Below are experts of layer 8 (counted from 0) of a mixture-of-experts language model. Rows are named router (the router's row for the expert), gate (a neuron's input weights, with its number), up (a neuron's input weights, with its number) and show model dimensions 0-191. Each number is 50 + 12 x the weight over its row's rms, rounded and kept within 0 to 99.
Before each expert's rows: a language model's description of what the expert responds to. This comes from a sample of Wikipedia text that the model never trained on.

# expert 53
Infobox field markers. Line-starting dashes, pipes, colons and equals signs opening infobox or table fields, e.g. - Born:, - Order:, - Coordinates:.
router:41 53 44 64 66 43 57 59 49 44 58 51 92 49 57 54 68 55 41 48 59 52 55 65 31 69 44 62 58 62 60 40 46 39 65 51 37 54 21 37 60 54 48 52 63 37 52 49 58 38 71 49 57 32 48 68 63 33 48 64 35 42 57 35 55 47 41 64 66 38 48 66 40 45 52 74 57 57 46 32 54 49 63 37 36 45 66 46 61 62 37 60 49 63 39 52 70 60 67 56 41 54 27 58 51 51 48 58 34 47 53 38 47 52 44 36 36 19 53 49 69 70 44 55 53 50 56 75 44 34 57 61 54 67 64 60 42 71 46 56 78 76 35 56 47 48 38 52 48 64 58 52 73 29 47 56 79 65 50 66 53 37 80 51 57 51 45 58 56 45 63 70 45 43 49 50 51 61 37 57 46 49 49 59 40 46 61 46 31 57 58 29
gate0:41 33 21 33 70 69 39 48 39 63 44 41 52 58 30 53 52 67 57 58 57 52 58 53 48 69 57 26 45 48 51 41 41 56 66 34 55 70 39 42 60 47 49 49 73 59 49 55 44 57 53 44 51 53 56 65 48 74 40 70 12 42 62 68 42 46 35 59 40 64 38 45 48 26 55 48 48 45 29 55 44 34 56 44 29 55 47 51 48 46 40 39 61 52 56 47 37 63 49 46 55 68 37 55 51 60 44 39 46 60 49 52 51 53 63 46 60 41 57 46 68 47 57 62 75 50 35 58 38 32 68 35 58 47 64 50 62 43 55 48 57 27 45 65 27 56 56 51 65 34 50 34 66 61 50 58 28 67 49 73 52 23 36 45 59 74 57 43 31 50 29 69 31 32 52 63 38 67 53 77 43 55 53 59 43 51 43 40 37 42 46 50
up0:52 58 55 42 57 68 50 78 49 51 71 53 40 60 69 34 63 51 62 53 55 31 48 77 68 42 68 38 49 73 33 58 49 57 52 42 49 39 58 48 44 46 51 66 59 63 54 61 53 65 48 51 53 48 57 65 57 48 55 51 63 40 53 63 58 76 53 35 38 57 68 47 57 49 45 40 49 67 42 55 46 52 58 34 63 57 54 33 31 24 62 46 51 48 52 53 39 55 50 36 30 54 66 19 51 62 24 42 60 59 43 42 64 59 67 80 59 36 61 71 61 50 49 41 48 50 68 57 47 39 60 38 39 68 47 60 57 44 46 59 45 46 43 39 29 54 48 39 59 54 51 64 58 71 56 51 34 50 38 37 51 49 29 49 60 60 35 42 51 54 39 37 65 56 83 42 70 45 35 51 59 32 63 34 53 70 62 55 88 51 63 50

# expert 9
Word-start pieces, years. First pieces of words after a space, such as inst, conf, deb, pre, and the leading 1 of years like 1980, 1975.
router:41 49 40 59 68 25 52 54 64 39 68 31 96 48 50 66 59 33 43 53 63 67 47 51 56 58 64 48 55 53 53 47 56 41 71 59 31 50 35 24 60 51 72 50 67 49 52 50 39 46 62 66 61 56 49 57 61 34 62 44 43 49 71 35 43 45 58 65 59 70 62 54 50 45 54 55 79 39 36 52 49 63 67 46 36 49 59 40 59 50 58 65 44 45 59 29 48 39 56 63 39 49 46 67 54 46 50 46 30 35 52 39 58 38 65 45 58 29 39 51 52 52 50 43 48 51 57 74 37 50 61 36 43 60 67 62 50 66 52 67 83 60 46 60 30 39 65 43 52 55 65 45 39 32 22 71 75 46 41 59 54 44 48 55 39 38 58 41 46 53 70 50 61 65 50 30 36 49 50 47 54 43 63 40 57 45 50 50 39 65 62 31
gate0:48 42 38 54 42 20 59 67 56 43 42 35 42 46 39 43 50 52 48 39 71 40 60 45 61 43 37 44 43 48 55 44 53 41 58 60 45 59 27 46 31 51 44 75 63 32 59 44 53 44 45 52 50 64 32 50 58 52 51 44 39 61 46 64 50 49 54 62 55 42 50 54 73 46 46 62 60 42 42 59 58 71 55 75 28 77 58 54 37 59 52 50 61 48 25 54 41 24 64 36 54 67 61 59 65 41 58 74 24 39 42 45 53 49 50 47 40 52 54 35 40 78 53 70 55 35 53 45 59 42 66 45 21 58 90 61 48 43 37 65 38 43 56 41 60 56 60 53 64 60 45 46 67 54 47 39 73 52 45 44 62 67 56 57 79 59 49 53 80 51 28 58 62 49 49 51 49 27 43 32 50 54 59 36 60 42 70 47 54 61 53 55
up0:52 68 53 50 36 45 41 63 32 48 41 36 65 55 49 54 49 34 73 28 43 36 62 45 55 39 35 36 57 64 53 43 65 49 49 45 41 42 31 41 60 42 45 46 59 42 33 74 53 59 09 72 46 69 54 36 50 64 54 46 53 51 60 43 38 86 36 40 36 57 49 32 47 30 58 49 31 43 41 50 43 59 60 55 15 66 56 49 44 49 51 64 65 35 70 49 30 37 71 43 41 58 58 48 34 69 62 56 46 60 30 31 52 55 45 56 58 58 38 57 65 47 50 61 72 66 79 43 71 46 60 48 32 62 55 48 41 65 44 48 45 47 59 54 57 55 48 59 56 66 49 56 61 52 28 27 61 40 40 48 36 48 56 59 49 66 58 51 56 68 63 58 48 39 37 42 43 43 62 45 35 45 52 37 63 50 55 69 61 42 52 42

# expert 37
Years and short function words. First digit of years after commas or parentheses, and short phrases like ) is a, by a, two, A in biographies.
router:38 42 43 58 71 42 44 57 60 42 65 43 98 45 70 63 61 40 33 69 56 56 50 42 52 57 58 62 43 40 66 45 64 37 70 52 52 68 37 32 54 54 56 55 62 34 59 33 47 32 51 62 49 65 53 43 49 38 25 65 37 50 65 33 35 41 47 62 58 56 69 63 41 54 42 58 64 42 56 46 61 44 63 43 40 45 57 39 70 53 50 56 40 63 42 40 59 63 62 61 36 54 48 70 46 48 40 25 37 49 56 38 57 54 56 61 51 40 44 34 65 67 48 49 47 40 27 66 43 42 48 47 48 43 70 58 45 73 50 69 87 69 46 53 53 42 59 38 40 52 68 60 52 43 41 78 71 42 41 44 47 40 59 59 59 39 65 57 56 66 48 43 57 65 57 30 56 57 36 49 44 32 57 55 51 36 59 41 29 51 42 37
gate0:84 53 37 69 60 65 51 69 62 43 37 22 50 54 41 57 39 45 47 45 57 56 54 57 39 48 56 70 33 62 48 53 57 52 65 72 79 38 70 38 47 37 51 43 53 38 36 39 45 58 75 48 32 53 64 64 60 39 74 53 42 39 57 21 64 55 67 48 61 48 53 27 67 46 49 64 56 57 36 62 34 70 46 54 26 31 40 54 47 63 35 68 55 66 58 55 39 57 26 61 46 70 52 43 61 59 37 61 44 60 49 53 58 66 33 63 50 51 42 41 67 66 52 76 54 73 56 70 52 66 50 37 54 57 38 61 39 70 27 39 71 51 52 55 54 68 32 41 50 50 32 53 42 63 59 49 48 38 31 46 48 44 51 59 51 60 48 43 69 45 60 52 36 47 40 47 47 49 43 51 48 40 49 57 63 70 49 41 54 55 50 43
up0:48 46 33 56 62 47 43 45 49 52 42 37 51 41 17 70 26 43 50 61 48 48 52 59 62 54 55 50 43 46 33 56 42 66 34 60 69 65 40 29 46 42 55 65 53 39 44 75 54 53 59 63 23 65 48 37 45 41 68 57 71 28 46 58 46 42 42 45 48 52 51 40 50 53 51 62 44 42 48 71 40 47 61 40 42 48 46 49 52 43 32 64 50 75 47 38 28 60 39 62 38 64 37 60 29 38 50 54 54 48 58 50 37 21 52 56 64 40 57 65 39 72 42 69 36 69 75 59 42 61 56 45 49 56 41 58 50 60 58 41 56 30 53 40 44 40 55 56 60 39 48 72 41 56 27 08 42 45 53 59 58 67 42 45 55 42 49 40 47 79 68 48 43 43 50 67 31 46 73 48 65 39 51 66 64 38 39 50 53 40 48 38

# expert 63
List field labels. Pieces before colons in key-value lists like Arr-ond-issement, Department, Genus, plus leading numbers in table rows and dates.
router:43 51 59 77 74 48 53 40 59 47 67 57 80 47 36 78 56 54 39 46 62 51 49 49 36 44 55 56 44 54 62 48 52 25 50 61 50 61 36 42 59 37 61 61 68 50 49 54 44 29 60 60 59 65 48 61 48 58 27 84 48 50 63 45 45 47 43 54 81 51 50 71 46 25 49 65 63 64 32 39 59 57 62 60 33 54 76 54 41 48 47 48 35 54 43 35 60 58 50 63 37 47 41 55 37 40 73 46 39 46 64 32 46 53 43 54 59 27 31 33 62 74 32 47 36 48 39 70 34 38 62 51 54 56 66 57 44 51 55 69 54 63 32 68 58 49 46 55 46 59 54 55 68 54 36 64 65 45 41 58 45 44 64 30 48 29 48 28 57 42 59 61 53 61 56 39 64 44 29 40 41 52 54 53 47 42 56 27 38 53 39 43
gate0:72 47 45 52 52 77 65 38 61 50 52 33 72 42 56 53 60 46 57 44 60 64 39 52 37 43 53 57 46 49 55 50 36 42 50 53 39 53 65 34 43 53 51 49 40 38 49 41 37 32 59 50 45 70 36 66 67 49 45 65 75 37 20 34 47 40 55 57 60 49 61 60 58 54 60 44 28 64 53 43 41 39 42 38 62 56 58 55 76 51 54 51 55 72 33 44 50 50 41 69 46 41 60 53 40 42 54 57 51 44 45 36 78 48 54 63 62 50 33 48 74 82 50 41 61 61 69 52 34 48 48 52 50 68 42 46 67 49 67 50 55 50 64 58 76 46 33 55 53 68 47 65 54 46 56 57 40 50 60 74 58 55 42 47 46 55 36 20 61 34 59 28 32 41 41 52 57 39 48 34 36 79 66 55 64 50 40 64 23 59 64 29
up0:57 33 34 46 62 68 53 33 66 39 39 36 68 70 57 57 23 61 42 60 35 56 70 52 65 61 47 38 59 46 59 68 49 37 32 34 75 45 40 54 43 42 64 64 49 56 62 41 62 42 48 26 49 53 55 51 78 62 44 57 50 50 46 49 62 57 49 59 32 39 36 53 45 60 39 18 68 60 38 64 50 44 63 60 49 27 44 57 42 36 46 50 30 42 42 63 35 60 39 40 64 49 48 68 45 65 45 54 56 28 51 69 32 34 46 24 60 40 38 58 50 55 55 56 41 45 43 50 65 57 63 49 42 33 47 47 36 47 51 39 51 37 63 57 55 39 33 47 72 38 54 45 36 47 57 56 50 48 55 47 63 49 70 68 52 47 42 56 52 66 59 52 57 40 33 65 27 50 38 50 31 32 27 72 62 38 52 55 38 38 45 20

# expert 14
Table and heading syntax. Wiki table pipes, section-heading equals signs and capital letters opening headers or column names, e.g. | Party, ==S, | Year.
router:47 38 52 79 82 37 55 54 57 71 41 38 65 63 43 67 55 36 49 57 48 42 40 57 51 41 48 60 33 53 71 41 58 27 53 48 40 63 41 30 69 43 50 43 63 50 49 51 65 46 35 58 50 52 36 67 47 44 59 67 41 49 44 39 39 39 57 78 64 57 57 53 38 49 56 64 62 58 47 43 45 62 55 61 47 61 70 46 64 52 46 63 54 60 47 32 73 56 64 55 39 48 26 59 40 47 48 51 28 40 41 52 35 40 39 53 48 29 42 41 56 69 51 59 34 26 63 61 45 38 77 64 50 64 71 61 29 47 55 63 74 61 26 59 51 41 48 53 44 63 47 59 45 59 40 73 72 50 54 51 47 44 68 58 36 50 34 41 75 57 45 44 66 67 47 25 62 61 42 33 43 49 52 67 34 37 50 47 38 47 39 45
gate0:52 37 53 42 51 46 63 58 53 23 28 48 61 59 44 52 51 40 59 79 56 56 55 48 63 52 62 52 47 53 51 33 36 39 51 44 60 50 61 33 47 46 39 53 44 61 62 24 36 52 35 32 65 34 43 47 49 43 46 78 52 52 51 59 49 49 46 53 57 26 71 66 48 64 53 47 53 66 75 50 66 51 40 34 57 61 40 57 54 36 37 51 56 69 61 65 49 59 55 43 51 54 51 39 41 46 64 68 44 46 47 41 40 55 53 64 22 52 51 46 49 31 35 56 57 57 56 53 63 40 37 71 37 68 53 46 39 36 66 59 79 34 42 76 36 34 58 48 24 49 74 54 59 51 51 66 73 46 50 58 51 52 67 43 55 49 33 38 53 29 52 56 49 27 36 43 35 67 45 59 47 46 37 62 84 36 48 25 38 34 60 37
up0:63 42 70 58 35 60 69 55 37 58 29 54 37 52 41 54 42 48 44 50 40 51 56 37 75 79 69 56 58 75 34 35 45 30 54 47 70 40 46 64 59 25 65 79 64 63 61 46 28 44 55 55 45 50 68 38 42 30 30 59 55 44 53 66 57 25 33 29 41 33 43 51 45 62 46 27 38 49 47 46 41 29 50 29 51 69 48 55 45 32 41 31 36 40 46 65 58 59 36 55 54 52 54 47 62 60 51 48 63 58 52 44 44 53 42 54 42 43 48 31 57 54 55 82 41 51 56 44 51 57 42 48 54 48 36 51 56 67 47 59 43 48 46 41 59 54 67 50 48 61 59 43 42 54 40 45 55 40 45 65 17 61 61 47 59 66 60 42 54 48 43 51 54 50 57 57 47 44 64 37 44 29 48 47 79 37 24 44 52 20 44 39

# expert 47
Numeric field punctuation. Separators and digits within numbers, coordinates, ages and table cells, such as (aged 33), 37.13944°N, % |, decimal points.
router:45 39 44 62 68 41 56 62 34 61 52 65 83 44 51 54 57 32 58 54 50 35 33 56 42 52 64 49 40 56 71 47 42 49 56 62 49 53 35 23 51 61 59 44 51 47 43 33 44 44 50 46 51 78 41 49 51 39 48 64 29 38 59 52 15 50 65 62 59 56 39 50 41 48 30 60 37 71 40 45 76 65 65 35 52 56 63 40 59 57 43 64 29 58 45 34 47 54 59 59 59 51 30 53 36 35 57 34 24 49 74 38 64 54 53 60 44 24 45 55 51 56 56 51 33 44 43 79 37 44 59 46 60 62 46 66 56 61 66 77 66 62 33 49 50 36 55 39 49 45 41 52 51 43 36 70 67 64 25 59 60 51 75 62 51 34 48 51 45 52 50 44 49 51 53 41 53 63 45 45 41 37 70 60 47 30 50 38 35 64 47 58
gate0:35 13 43 43 66 33 62 34 56 55 55 41 59 47 57 56 75 44 61 63 46 60 49 39 44 51 57 41 53 54 46 40 58 40 36 48 33 50 36 45 64 33 51 61 58 57 72 37 45 47 42 49 49 71 52 40 54 43 68 28 25 40 32 63 61 36 37 59 33 22 59 62 22 63 49 54 49 39 48 45 71 43 62 43 36 45 51 35 43 49 58 40 56 48 66 42 37 61 53 48 54 69 41 41 51 70 71 53 56 70 62 64 48 49 71 53 49 32 60 51 48 55 57 79 60 58 36 58 39 69 59 52 51 53 50 58 56 51 47 56 62 65 57 47 34 52 45 71 43 37 50 64 49 43 56 87 58 37 59 59 67 31 31 51 57 35 38 53 49 33 29 48 67 59 53 70 53 53 36 69 40 35 57 38 62 60 62 55 50 43 37 58
up0:56 48 52 66 53 34 47 35 52 35 55 54 63 33 48 35 46 55 54 34 44 58 35 46 59 44 21 49 55 42 70 35 59 56 47 27 57 24 40 30 40 52 41 47 34 52 48 47 61 63 34 46 42 57 36 43 38 63 47 37 35 58 44 61 35 52 38 63 35 42 49 43 60 66 36 34 49 42 55 58 67 58 41 53 86 47 43 46 63 40 60 52 45 75 59 35 37 58 46 49 60 55 57 50 39 49 50 33 58 60 78 53 46 42 65 59 28 40 39 68 59 48 40 75 45 51 34 55 64 51 69 40 64 47 51 70 52 68 71 37 59 50 41 47 47 55 66 79 43 27 49 51 57 71 43 63 46 47 49 49 51 83 42 67 57 54 44 36 47 30 62 46 38 53 33 78 55 68 34 61 49 37 53 39 32 57 53 45 54 62 61 54

# expert 59
Prepositions and articles. Prepositions with following the in running prose, such as in the, at the, from, by the, reached the final.
router:40 48 46 67 75 52 52 65 54 48 64 59 78 54 49 56 63 32 28 57 63 60 39 64 45 59 61 55 31 64 62 48 46 49 67 45 41 42 34 32 57 69 71 63 57 49 53 39 50 40 60 50 54 69 52 62 41 42 49 56 35 60 67 28 36 36 56 68 53 47 75 80 39 49 35 44 64 58 49 35 57 53 65 51 27 47 53 50 49 57 30 58 31 47 48 50 62 73 68 43 43 33 42 48 57 46 61 25 25 34 45 34 56 39 36 44 53 42 49 51 62 60 57 69 39 51 61 59 40 52 53 68 43 69 66 50 49 55 55 53 68 64 42 50 45 40 35 45 44 75 45 70 46 38 48 49 90 59 51 60 58 59 57 42 63 46 42 51 60 58 60 40 53 68 63 50 56 56 47 43 37 43 54 63 43 57 70 47 23 45 49 32
gate0:86 52 60 41 37 66 56 48 54 66 43 48 63 42 37 33 53 54 47 35 42 54 40 32 45 41 48 71 59 49 55 58 62 54 51 58 53 45 63 45 59 61 30 36 39 52 21 46 41 27 38 41 53 62 57 47 28 77 37 33 26 57 56 57 44 43 47 62 41 41 47 31 68 39 45 61 22 44 53 34 42 41 61 57 34 45 41 44 53 13 47 43 46 33 68 48 55 44 69 56 50 46 55 51 43 49 40 55 59 55 43 44 38 51 47 48 28 53 54 55 47 39 61 55 62 60 65 52 37 25 38 60 39 41 47 23 48 59 50 37 18 63 54 42 56 52 50 64 46 37 43 67 57 38 50 62 50 63 57 49 49 45 50 27 54 56 71 66 21 26 47 68 55 63 31 60 37 59 56 45 51 60 60 22 53 43 47 57 44 43 58 57
up0:50 36 58 49 50 58 55 55 39 56 59 63 45 71 32 38 48 52 23 46 52 61 42 72 51 57 79 33 41 63 41 67 54 68 33 43 55 51 50 60 34 58 63 85 46 49 45 45 73 59 46 57 54 47 39 40 64 40 54 32 55 47 59 53 48 30 44 41 27 49 50 64 56 34 28 47 25 34 32 51 51 52 39 60 55 39 46 51 48 41 46 52 53 22 45 47 37 68 65 55 31 40 67 38 60 44 35 39 50 61 66 34 59 56 65 49 71 61 48 52 63 40 47 51 74 57 51 38 54 60 49 45 29 44 59 41 57 45 49 44 46 47 54 44 49 52 53 47 40 67 77 44 19 44 57 32 45 48 42 69 42 46 45 29 58 35 32 48 43 18 47 28 41 48 60 74 51 40 40 27 45 42 55 44 61 62 60 62 61 45 44 39

# expert 38
Institutional name connectors. Function words and modifiers inside proper names of organizations and places: of in Gulf of Mexico, University of, National, Royal, &.
router:42 52 44 56 78 40 41 62 53 53 62 61 81 58 64 65 53 34 37 61 63 50 25 57 26 52 51 55 49 53 69 47 60 47 58 54 50 57 42 32 64 59 71 35 58 36 66 48 49 32 52 50 55 66 52 68 49 36 40 47 47 40 55 30 43 38 47 67 66 44 56 63 40 54 44 41 60 43 43 27 58 57 84 42 45 55 50 54 58 55 36 56 40 47 47 52 75 53 72 51 36 44 40 62 66 61 56 34 18 36 58 44 46 37 35 52 51 37 52 50 63 63 65 65 33 48 68 56 49 45 42 68 45 59 62 55 41 54 47 78 56 67 41 47 50 39 52 51 33 64 40 55 58 44 43 64 74 60 52 60 58 32 68 62 54 36 50 54 50 75 42 46 67 59 63 58 58 41 46 60 29 35 66 61 54 28 71 50 35 52 34 48
gate3:41 67 46 55 48 53 51 61 77 42 58 31 59 51 47 57 50 11 40 51 49 53 51 51 74 32 52 68 48 31 41 61 55 32 46 58 57 43 45 34 48 48 58 49 58 45 58 62 64 39 40 70 50 56 42 42 37 52 73 39 39 68 50 37 68 53 28 39 58 50 38 44 45 49 29 56 60 57 50 28 53 27 57 71 38 61 62 57 64 42 66 48 55 49 39 44 48 63 25 50 50 51 64 39 64 64 44 54 49 52 33 54 31 53 52 46 35 46 50 12 56 39 66 75 59 61 29 40 48 52 60 37 50 38 51 38 44 61 25 36 40 58 53 60 32 38 57 53 48 67 44 62 51 38 52 52 41 32 50 47 35 54 52 40 37 70 58 39 41 65 57 69 57 44 46 41 17 30 36 46 46 49 44 72 33 46 52 73 49 41 52 62
up3:68 56 54 35 34 52 53 76 59 55 57 48 52 35 50 38 54 59 41 42 38 46 43 47 63 59 34 59 45 49 43 73 68 42 45 56 42 43 69 28 40 73 50 35 48 31 42 39 55 50 50 48 62 38 63 34 48 67 70 48 46 65 48 50 36 63 37 39 62 41 40 54 44 53 60 74 23 46 41 46 54 43 50 66 46 48 49 50 76 51 66 51 55 59 57 36 37 57 29 62 53 53 41 53 35 49 41 35 57 49 51 46 35 40 58 50 55 56 53 76 59 48 48 32 28 68 39 63 53 47 45 39 60 48 49 69 56 54 38 50 44 52 48 54 40 48 48 32 35 14 52 62 35 50 32 49 42 58 25 73 51 56 48 51 54 44 42 46 37 46 57 82 49 27 37 42 68 29 43 51 46 39 48 29 63 29 25 71 64 30 30 54

# expert 55
Word-initial capital letters. Single initial letters starting names or words after line breaks, hyphens, or commas, like K in Kim, P in Pakhtunkhwa.
router:43 39 40 55 64 33 64 56 47 51 68 27 65 53 48 50 73 34 57 65 62 59 50 53 45 49 49 59 47 46 70 58 66 27 46 67 54 49 35 26 61 55 67 61 64 31 50 37 37 35 62 54 50 62 55 70 55 32 70 62 24 39 61 30 23 45 53 67 70 66 56 41 27 57 59 50 60 68 49 58 51 56 78 42 43 57 51 43 51 51 49 62 34 54 49 27 54 47 53 57 53 63 25 59 60 51 49 43 53 33 51 39 45 48 35 55 60 32 51 54 62 60 56 51 48 62 38 68 43 52 54 35 43 56 61 59 49 69 40 61 60 62 48 43 46 39 51 56 48 66 39 53 49 29 26 66 71 65 30 57 52 35 55 80 48 34 34 63 72 57 55 53 59 47 51 33 52 61 33 35 43 50 46 58 45 28 56 44 41 60 55 36
gate0:65 21 16 49 53 57 55 63 83 21 40 54 44 53 58 65 43 45 60 58 54 58 59 55 52 40 49 34 49 38 48 66 59 47 52 65 55 56 55 65 43 63 65 78 16 35 49 58 64 41 45 55 20 55 59 65 37 37 54 53 54 41 70 43 42 38 57 40 54 63 45 51 52 79 47 47 54 63 54 44 37 46 26 46 48 33 40 57 57 65 46 55 66 44 41 47 47 46 53 60 39 65 60 61 58 59 74 65 50 55 50 42 38 44 55 42 55 48 45 68 64 24 69 53 43 50 45 58 34 34 68 55 38 52 40 39 42 35 51 73 66 49 43 48 49 50 54 57 57 34 54 46 62 64 45 71 54 54 40 37 45 53 54 42 49 53 49 38 82 56 71 43 68 39 40 53 46 57 82 30 46 57 43 63 58 51 55 54 56 68 42 43
up0:60 41 54 53 66 51 88 73 71 43 41 43 44 63 67 81 57 62 67 48 45 55 69 39 61 32 45 68 33 37 47 42 26 61 40 38 45 49 42 47 42 59 39 65 48 63 63 43 44 63 45 50 32 57 50 62 60 58 57 54 69 38 62 62 65 46 46 57 73 54 57 45 63 35 57 47 66 62 53 48 39 38 46 62 55 50 50 45 66 55 25 30 71 59 49 47 34 48 64 42 45 59 71 35 64 58 69 57 41 47 49 54 30 58 55 53 37 49 40 61 51 32 57 72 58 50 50 68 56 37 56 49 50 71 49 38 33 55 46 58 41 40 40 56 30 47 71 47 30 54 59 62 67 44 31 63 49 67 42 55 58 58 44 38 42 58 51 52 57 64 63 59 57 71 43 60 38 62 60 40 74 57 61 74 45 59 41 44 25 67 55 36

# expert 35
Capital letter starts. Single capital letters beginning names or codes, often N, T, M, e.g. Big T-en, 2005 E-C, sisters M-abel.
router:50 44 51 64 87 46 41 55 47 64 56 46 67 68 57 52 61 37 54 77 62 50 48 57 38 51 47 43 34 56 65 44 52 32 66 60 52 59 31 37 59 62 62 45 66 42 39 50 36 31 71 56 62 50 34 68 54 45 59 58 41 48 62 41 37 35 66 62 71 65 64 39 20 60 61 55 64 65 53 51 63 48 71 49 34 49 56 42 58 63 35 73 26 64 45 39 60 45 75 64 41 56 31 59 53 46 52 51 57 46 46 35 44 49 37 60 53 28 54 46 58 51 68 37 19 60 46 70 56 44 53 43 45 75 59 57 60 60 51 69 65 45 50 48 41 51 35 40 56 45 52 51 57 46 29 52 61 60 37 59 65 31 54 61 43 44 48 61 71 60 47 31 63 57 52 39 73 63 42 47 48 20 46 40 51 32 59 39 52 49 41 48
gate0:52 67 49 53 66 35 54 59 56 44 43 44 53 43 65 36 60 44 44 57 48 64 51 34 55 62 74 47 41 71 58 50 28 47 51 75 72 45 46 58 75 41 53 34 29 51 49 31 61 48 49 44 55 59 33 52 63 45 45 41 54 41 52 23 54 23 58 46 66 42 76 35 29 64 58 57 36 50 48 57 55 55 67 35 47 46 64 26 70 51 69 44 45 52 38 62 39 45 28 44 59 45 44 50 70 64 58 26 59 45 33 51 25 84 51 52 63 43 45 39 61 65 61 47 45 59 50 46 43 50 44 62 49 72 49 62 57 59 63 62 56 70 60 50 37 29 42 44 26 64 48 36 46 50 44 36 63 55 62 63 61 60 58 56 36 42 44 49 55 38 51 25 46 58 42 26 61 49 62 24 38 42 53 54 45 41 67 42 55 54 44 46
up0:73 50 61 48 48 25 63 47 63 46 43 34 39 54 52 38 40 54 41 59 34 73 44 45 40 46 70 47 46 48 21 55 46 60 37 54 60 41 57 53 44 46 54 40 55 58 61 27 61 37 47 40 34 40 41 49 51 68 49 41 74 50 55 40 53 50 63 43 44 59 65 60 46 81 61 34 37 63 45 53 57 59 48 50 43 65 48 61 50 42 41 39 45 47 45 52 27 41 22 35 53 47 53 51 76 65 59 29 66 58 45 66 48 59 14 64 31 61 52 36 40 62 50 69 53 81 38 37 53 64 39 62 51 38 44 51 64 58 72 23 41 67 54 65 55 44 35 48 49 46 42 29 51 50 43 28 54 61 56 65 58 56 39 46 48 53 57 51 56 54 44 53 76 34 54 46 77 50 46 71 37 38 52 49 31 46 62 48 66 59 58 44

# expert 11
Common noun starts. Lowercase noun or noun-stem after the or median in prose, especially census text, e.g. household, confl-uence, sect-or, cont-racts.
router:46 55 63 55 71 33 72 48 50 45 54 65 86 65 45 58 66 28 32 48 48 64 16 61 42 54 66 62 45 69 66 49 57 41 61 73 35 51 27 42 67 52 64 55 55 57 59 46 52 44 48 47 46 57 32 47 47 38 55 53 34 50 64 35 42 49 58 57 74 50 53 47 23 55 55 38 63 65 42 54 47 44 71 42 41 49 69 26 61 54 55 64 45 39 56 27 51 51 38 65 50 52 46 56 42 50 44 36 37 29 50 37 45 60 38 48 64 22 52 57 53 69 44 52 42 61 43 72 36 55 59 64 37 64 61 69 45 56 68 64 77 59 40 75 53 37 67 46 45 58 52 40 53 50 40 59 67 64 30 59 43 46 47 51 38 42 53 42 47 58 65 40 42 57 62 42 54 65 39 47 35 46 62 47 51 47 57 36 39 37 45 26
gate0:47 50 51 45 64 56 50 63 55 40 40 46 82 57 32 62 38 68 23 32 46 22 51 58 27 62 56 61 45 54 53 46 48 66 43 38 55 57 30 42 49 44 75 45 60 47 50 42 54 37 50 59 61 61 47 52 49 60 51 61 48 35 54 57 59 64 60 58 68 58 43 60 53 51 32 53 59 45 30 53 62 57 45 29 66 52 79 28 59 42 44 67 48 77 30 59 44 54 39 55 65 66 46 53 32 50 46 56 61 40 55 69 39 66 62 70 49 39 50 47 68 81 46 26 51 51 55 56 63 57 47 62 47 56 43 59 52 68 46 40 67 52 41 51 52 69 40 61 38 57 37 55 43 38 42 53 66 59 46 42 71 48 67 45 67 56 35 47 39 47 45 43 64 51 58 37 49 37 49 21 49 35 19 42 40 56 55 48 15 58 60 50
up0:68 56 58 60 58 44 51 51 45 26 16 46 61 56 33 68 48 42 39 48 49 37 55 86 36 53 40 55 68 44 66 47 32 55 31 30 28 36 57 43 35 56 53 61 33 52 38 51 45 45 53 33 35 46 48 45 55 45 53 38 52 58 45 69 57 53 58 43 54 61 34 36 23 52 44 50 47 56 30 55 46 24 55 51 52 64 51 47 55 34 45 51 39 37 51 41 43 45 45 61 48 59 55 48 51 61 38 60 68 59 49 73 39 86 59 58 47 56 43 56 62 59 54 37 59 67 75 50 57 77 39 43 44 20 43 49 60 52 43 34 33 47 47 59 35 62 77 42 59 53 42 42 62 67 39 58 61 69 42 55 47 44 37 41 48 78 41 57 36 74 40 35 57 38 61 53 39 50 47 39 38 43 28 59 38 51 43 55 34 53 44 42

# expert 57
Table headers, year digits. Line breaks and cells in table header rows, election results tables, and final digits of years like 2015, 2020, plus more, did not.
router:46 22 62 71 72 61 53 50 46 44 58 39 76 56 47 53 54 33 46 44 51 43 46 64 69 47 62 59 38 32 71 43 50 30 48 66 47 53 23 43 53 64 69 48 53 45 59 52 24 53 48 47 40 57 31 77 49 52 54 57 36 42 47 33 47 46 59 66 56 58 64 39 35 53 50 46 70 64 35 43 56 56 72 43 59 47 53 45 63 53 41 50 57 44 50 46 71 28 62 83 44 60 31 57 52 40 40 33 50 50 62 27 40 47 62 59 52 20 62 45 48 58 61 56 31 33 58 49 31 51 74 54 50 59 65 53 38 40 53 59 69 72 36 52 49 35 23 65 48 57 69 41 40 45 36 58 74 61 37 59 57 51 56 59 39 45 51 30 47 54 59 32 55 63 64 44 51 62 42 37 55 40 46 62 41 39 53 50 45 37 35 51
gate3:48 26 63 42 73 52 37 49 59 40 49 51 51 41 54 50 48 70 49 60 71 32 44 61 71 44 41 40 42 57 35 34 28 42 75 41 53 41 26 43 34 59 44 54 51 61 42 56 52 45 60 58 55 64 62 71 68 45 51 46 33 42 53 54 41 45 46 60 51 65 72 48 58 61 58 66 51 53 47 59 44 34 53 57 52 16 32 71 64 43 40 38 60 50 58 57 60 52 62 53 56 24 54 54 68 32 55 58 45 33 40 53 41 73 76 38 42 42 54 43 49 56 46 49 53 58 67 54 43 30 78 34 36 54 66 54 58 34 52 55 54 43 37 53 67 37 47 47 57 38 43 65 54 33 54 58 50 23 71 64 71 56 48 67 45 60 56 48 44 59 40 65 41 66 50 43 37 53 26 38 58 40 57 65 30 72 46 27 51 62 59 43
up3:49 72 68 40 53 52 57 38 58 39 53 60 58 69 72 56 60 60 63 73 27 44 45 44 46 51 47 50 24 64 48 76 49 43 48 49 35 66 74 67 55 61 62 45 51 51 31 48 74 47 20 64 33 61 36 42 40 46 43 57 52 45 53 39 41 45 65 29 44 39 47 59 59 55 41 52 45 60 55 30 42 56 52 45 43 68 53 47 37 63 55 37 69 59 26 34 28 62 40 43 48 54 56 40 49 59 50 56 40 45 33 38 52 58 46 46 44 50 58 34 39 27 48 41 46 40 51 53 59 44 42 60 42 43 58 49 61 48 67 66 49 62 56 55 56 63 69 36 50 57 61 58 65 52 39 53 63 71 58 76 44 51 49 12 48 53 65 40 50 32 59 47 70 30 15 56 51 76 44 72 66 59 52 45 56 31 44 54 49 40 45 45